Weights of a small mixture-of-experts language model, trained from scratch on English Wikipedia: 5929 steps.
Below are experts of layer 5 (counted from 0) of a mixture-of-experts language model. Rows are named router (the router's row for the expert) and show model dimensions 0-95. Each number is 128 + 32 x the weight over its row's rms, rounded and kept within 0 to 255.
After each expert's rows: "comes after" lists some tokens at least twice as common just before its tokens as in all text. This comes from a sample of Wikipedia text that the model never trained on. Tokens count by the router's weight.

# expert 63
router [149  71 132 182  74 109 127 164  98 170 143 152 183 159  63 158 191  82 132 190 141 120  89  80  78 165 161  71 132 189 144 102 152 145 133 142 129 162 161 122 148 137 195 143 115  98 146 119 120  95 139 137 144 173  93 186 105 121  92 126 113 165  99 179 195 121 144 120 184 142  92 146  99  64 184 144 168 113  87  92 122 166 116 137 148 185 157 165 152 114 101 123 125 107 178 156]
comes after: " is", " as", ",", " was", "er", " =\n\n"

# expert 15
router [192  92 134 140 127 150 118 116  86 165  90 153 165 125 142 177 167 101  79 102 136 110 165  84  76 149 188 137  97 139 105  49 110  95 117 187 133 170 135 136 163 118 131 131 126  51 125 139 110 137 146 118 135 140 100 184  73  68 111 142  91 190 106 160 175 120 160  98 130 132  91 126  85  98 153  97 137  85 136  41 106  90 181  65 164 112  51 137 127  87 126 139  90 174 127 141]
comes after: " (", ",", ")", "a", "i", "born"

# expert 40
router [156 137 164 175 155 148 101 140 132 131 159 138 156  91  65 108 169 153 129 110 115 162 178  90 108  98 144 132 118 133 152 113 152 120 140  99 170 149 113  92 105 148 203 186 156 117 166  83 165 120 103 147 123 124  56 110  91 153  62 101 171 112 166 184  75 130 179 115  91  85 146 146 104  70 163 117 115 124 125 116  66 168 159  73 147 109 166  97 161 132 110  83 132 109 199 135]
comes after: " G", " |", " P", "G", " Mc", " K"

# expert 53
router [ 71 136 106 104 140 161 149 168 170 169 150 118 121 156 126 117 126 109 149 132 145  94 127  72 114  90 101 121 180 104 157 194 133 119 132 137  94  80 175 188 152 136  73 139 138  76 100 140  71 179 111 138 156  71 172 117 150  95 154  69 144 161 127 104  95 106 148 119 140 151 162 106 107  91 130 109 111 134 194 101  84 154  97  90 107  82 137 118 152 157 194 129 125  96 130  52]
comes after: " a", "2", " two", " the", "0", "1"

# expert 2
router [ 86 144 115  71 140 184 131 110 139 146 103 161 133  71 182 149  90 147 118 124 140 187 108  89  95  87 153 111 108 176 136 179 142 128 122 158 117  92 118 145 169 103 119 144  95 123  99 104 171  96 105 120 132 116 133 159 105  85 104  96 122 160 121 115  98 149 178 169 184 108 204 158 106 109 122 161 149 125 185  78 112 100 157 152 126  74  63 119  85  93 122 138  92  92 168 125]
comes after: "-", " the", " (", "\n\n", "==", " •"

# expert 30
router [ 98 137 141 135 121 139 123 151  88 136 137 129 183  32 150 140 160 200 125 160 120 179 147  65 110 158  71 134 159  99 149 178 144  92 140 157 108 120 157  54 106 171 120 122 125 145 152 180 152 141  54 128 170 141  93 158 100 134 101 132 112  85 144 132 110  58 183 137 115  81 159 115 170  60 136 192 100 125 108 118 163 174 136 178 137 137 114 107 136 141 174 119 114 166  94 146]
comes after: "T", " |", "R", "A", "0", "E"

# expert 21
router [ 85 120 176 145 136 186  86 100 124  92 179 120 113 146 135 167 180 105 103 114 122 113 134 111 127 133 121 120 109 120 217 113 110  91 109 173 110 146 156 145 132 111 175  90 118 100 149 153 127 156 172 162 153 196 116  89 161 104 119 134 144 109 182 108 117 178 141 162 137 151 129 126 195  97  76 103 188 100  89  82 164  89 144 102 159  79 172 135 132  91  97 134 144  71  65  99]
comes after: " in", " at", " of", " to", " for", " University"

# expert 33
router [112  80 115  98 119 137 150 175 143 151 207 122 119 137  95 130 119 106  93  95 176 145 106 129 138 167  84 118 123 134 127 152 109 106  77 174 126 100  87 200  94  71 162 115  98  99 135 143 121 142 122 108 160 160 167  94 162 179 131 182 187 162 110 113 143 164 149  78 108 157 101 151 109 184 172 179 152 137 101 118 168 112 142 101 130 111 123 139 108 147 181 120  87 151  70 137]
comes after: " of", " in", " to", " for", " on", " with"

# expert 48
router [151 125  81  87 169 222 113 106 125 169 141 157 151  64 135 126 126 149 125  82 156 155 110 153  91 172 105 143 107  83 136 118 133 136 131  96  77 160 112 106 157 105 170  89  94 175 145 138  75 163 172 119 163 130 126  83 152 158 138 141 114 118 154 183 139  89  69 117 105 148 138 158  94  44 116  92 126 136 168 118 145 176 134 183 171  97 115 178 196  79 185  88  97 157 133 165]
comes after: "\n", " |\n", ")\n", "-", ".\n", ";\n"

# expert 8
router [109 124  67 106 208 120 106 164 119 147 154 138 155  94 150 121 112 183 144  66 125 161 143  93 156 122 115 161 106 114 144 162 138 141 123 118 128 119 165 166  85 106  94 114  87  66 114 155  77 161 105  76  96 160 162 166 172  98 157 147 155 144 157 138  99 144 149  95 119 160 153 138 119 123  86 105 157 134  92  58 145  76 169 134 103 162  68 114  91 123 132 160 173  59 165 111]
comes after: "%", " |", ",", ".", " of", " age"

# expert 22
router [ 35 111 140 122 114 145  74 113  90 210 150 161 129 152 109  93 135 100 137 146 112 163 122 131  74  97 131 117 165  95 155 167 175 119 138 171 132 101 118 150 167 144 117 146 185 127 155 166 113 173 119 187 105  76 143  99  82 136 144  91 128 117 137  99 193 163 170 138 127 135 119 193 135 118  81 169  44 117 191  79  95 122  98 119 106 161 101  92 145 213 111  88 109 128 103  97]
comes after: " a", " the", " A", " an", " on", " and"

# expert 59
router [182  98 157 105 141 155 184 174 103 121 156 148 111 123  56 185 145 115 115  63 146  85 153 104  88 180  96 151  72 175  99 169 140 103  95 168  79 104 121 144 139 109 176 150 120 105 125 139 157 117 196 103 164 118  78 108  99 118 122 170 142 116 158 135 175 119 175  72  87 124 100 118 129 114 166 164 162 114  72  65 144 130 200  81 167 145 111 118 145 108 111 112  76 107  92 151]
comes after: " of", " in", ".", "\n\n", ".\n\n", " from"

# expert 4
router [132 172 109 143 120 136 111  92 159 187 105  87 150 178 154  69  70  89 102 179 178 173 112 176 118 125 155  90  67 155 114 146 178 147 131 200 129 131 111 182 134 185 105 141  97 163 155 150 151 123 105 177 159  82 140 138  96 191  53 139 134 159 125  82 117 175 107 136 132 111  76 113 147 187 154 105 142 156 106  96 123 171  97  80 166 105 105  68 130 171 124 120  84 128 113  88]
comes after: " the", " of", " and", "'s", " an", " a"

# expert 3
router [103 133 168 127 147 100 135 145 141 160 161 105 121 105  93 149 103 115  95 144 175 117 101 106 187 121 152  68 168 160  89 152 181 134 142 211 127 149 124 102 107 107 166 102 101  95 115  99 100 143  81 128 139 146 158 158 171  95 167 133 123 158  85 101 129 153 127 156 147 176 117 102  67 162  99 154  93 199  93 112 141  77  85 109 103 150  64 144  96  95 130  91 110 163 125 134]
comes after: " the", " a", " s", " his", " The", "'s"

# expert 51
router [161  82 106 142 136 165 158 180 133 125 184 188 160 166 128 139 150 146  95 174  99 173 118  60 115 142 114 154 177 112 188  82  74 184 122 154  85 167 103 173 131  22  85 174 117  68  74 108 118 171  87 130 126 138 189 138  85 165 138 156 141 152  83 103  81 106 162  84 108 145 109 150  89 129 142 115  99 113 103  75 124  68 128  92 124 126 100  93 119 134 139 141 117  97 109 160]
comes after: ".", ",", ".\n\n", " that", " and", " but"

# expert 27
router [127 120 121  69 139 199 182 126 116 142 153 120  83 147 131 166 161 198  73 139 109 146 171 108  73 118 148 121 119  48 159 182 123 110 115 169 153 160 147 149 126 118 163  87  81  82 130 123 107 134 121 139 132 129 117  94 124 119 157 118 181 144 122 147  98 107 167 128 132 157 147 150 159  94 156 112 156 135 151  56 159  96 190  86 190  84 104  96  89 123 158 159 136 101 100 118]
comes after: " |", " ", ";", "1", "2", "|"

# expert 41
router [111 149 183 133 173 161 129 133 109 125 122 146 131 109 135 153 128 165  67 162 130 181 110 104 119 154 157 106  96  66 190 143 108 103 127 119 155 137 122 104 163 137 161  84 110 124 153 113 171 140  78 105 182 112  76 137 101 135  28 152 131 123 102 186  52  53 154 153 117 106 172 136 192  91  66 120 174  96 134 138 168 150 171  89 105  99 143 127 185 115 138 143  87 123 108 157]
comes after: " |", "|", ";", ":", " (", "E"

# expert 37
router [122 166 173  77  96 130 104  90 148 122  91 194 146 129 125 131  85  96 125 127 160 219  81  84 118 150 131  75  90 148 118 119 145 162 136 149  69 106 112 160 152 155  98  86 155 131 130 116 152 101 102 167 150 103 103 138  85 157  93 151  78 173 116 119 167 112  96 162 135 125 137 155 152 126 117  91 174 131 182 161  80 122 188 155 123 108 117  97 157  96 104 114  92  62 145 122]
comes after: "==", "-", "===", " (", "\n\n", " \""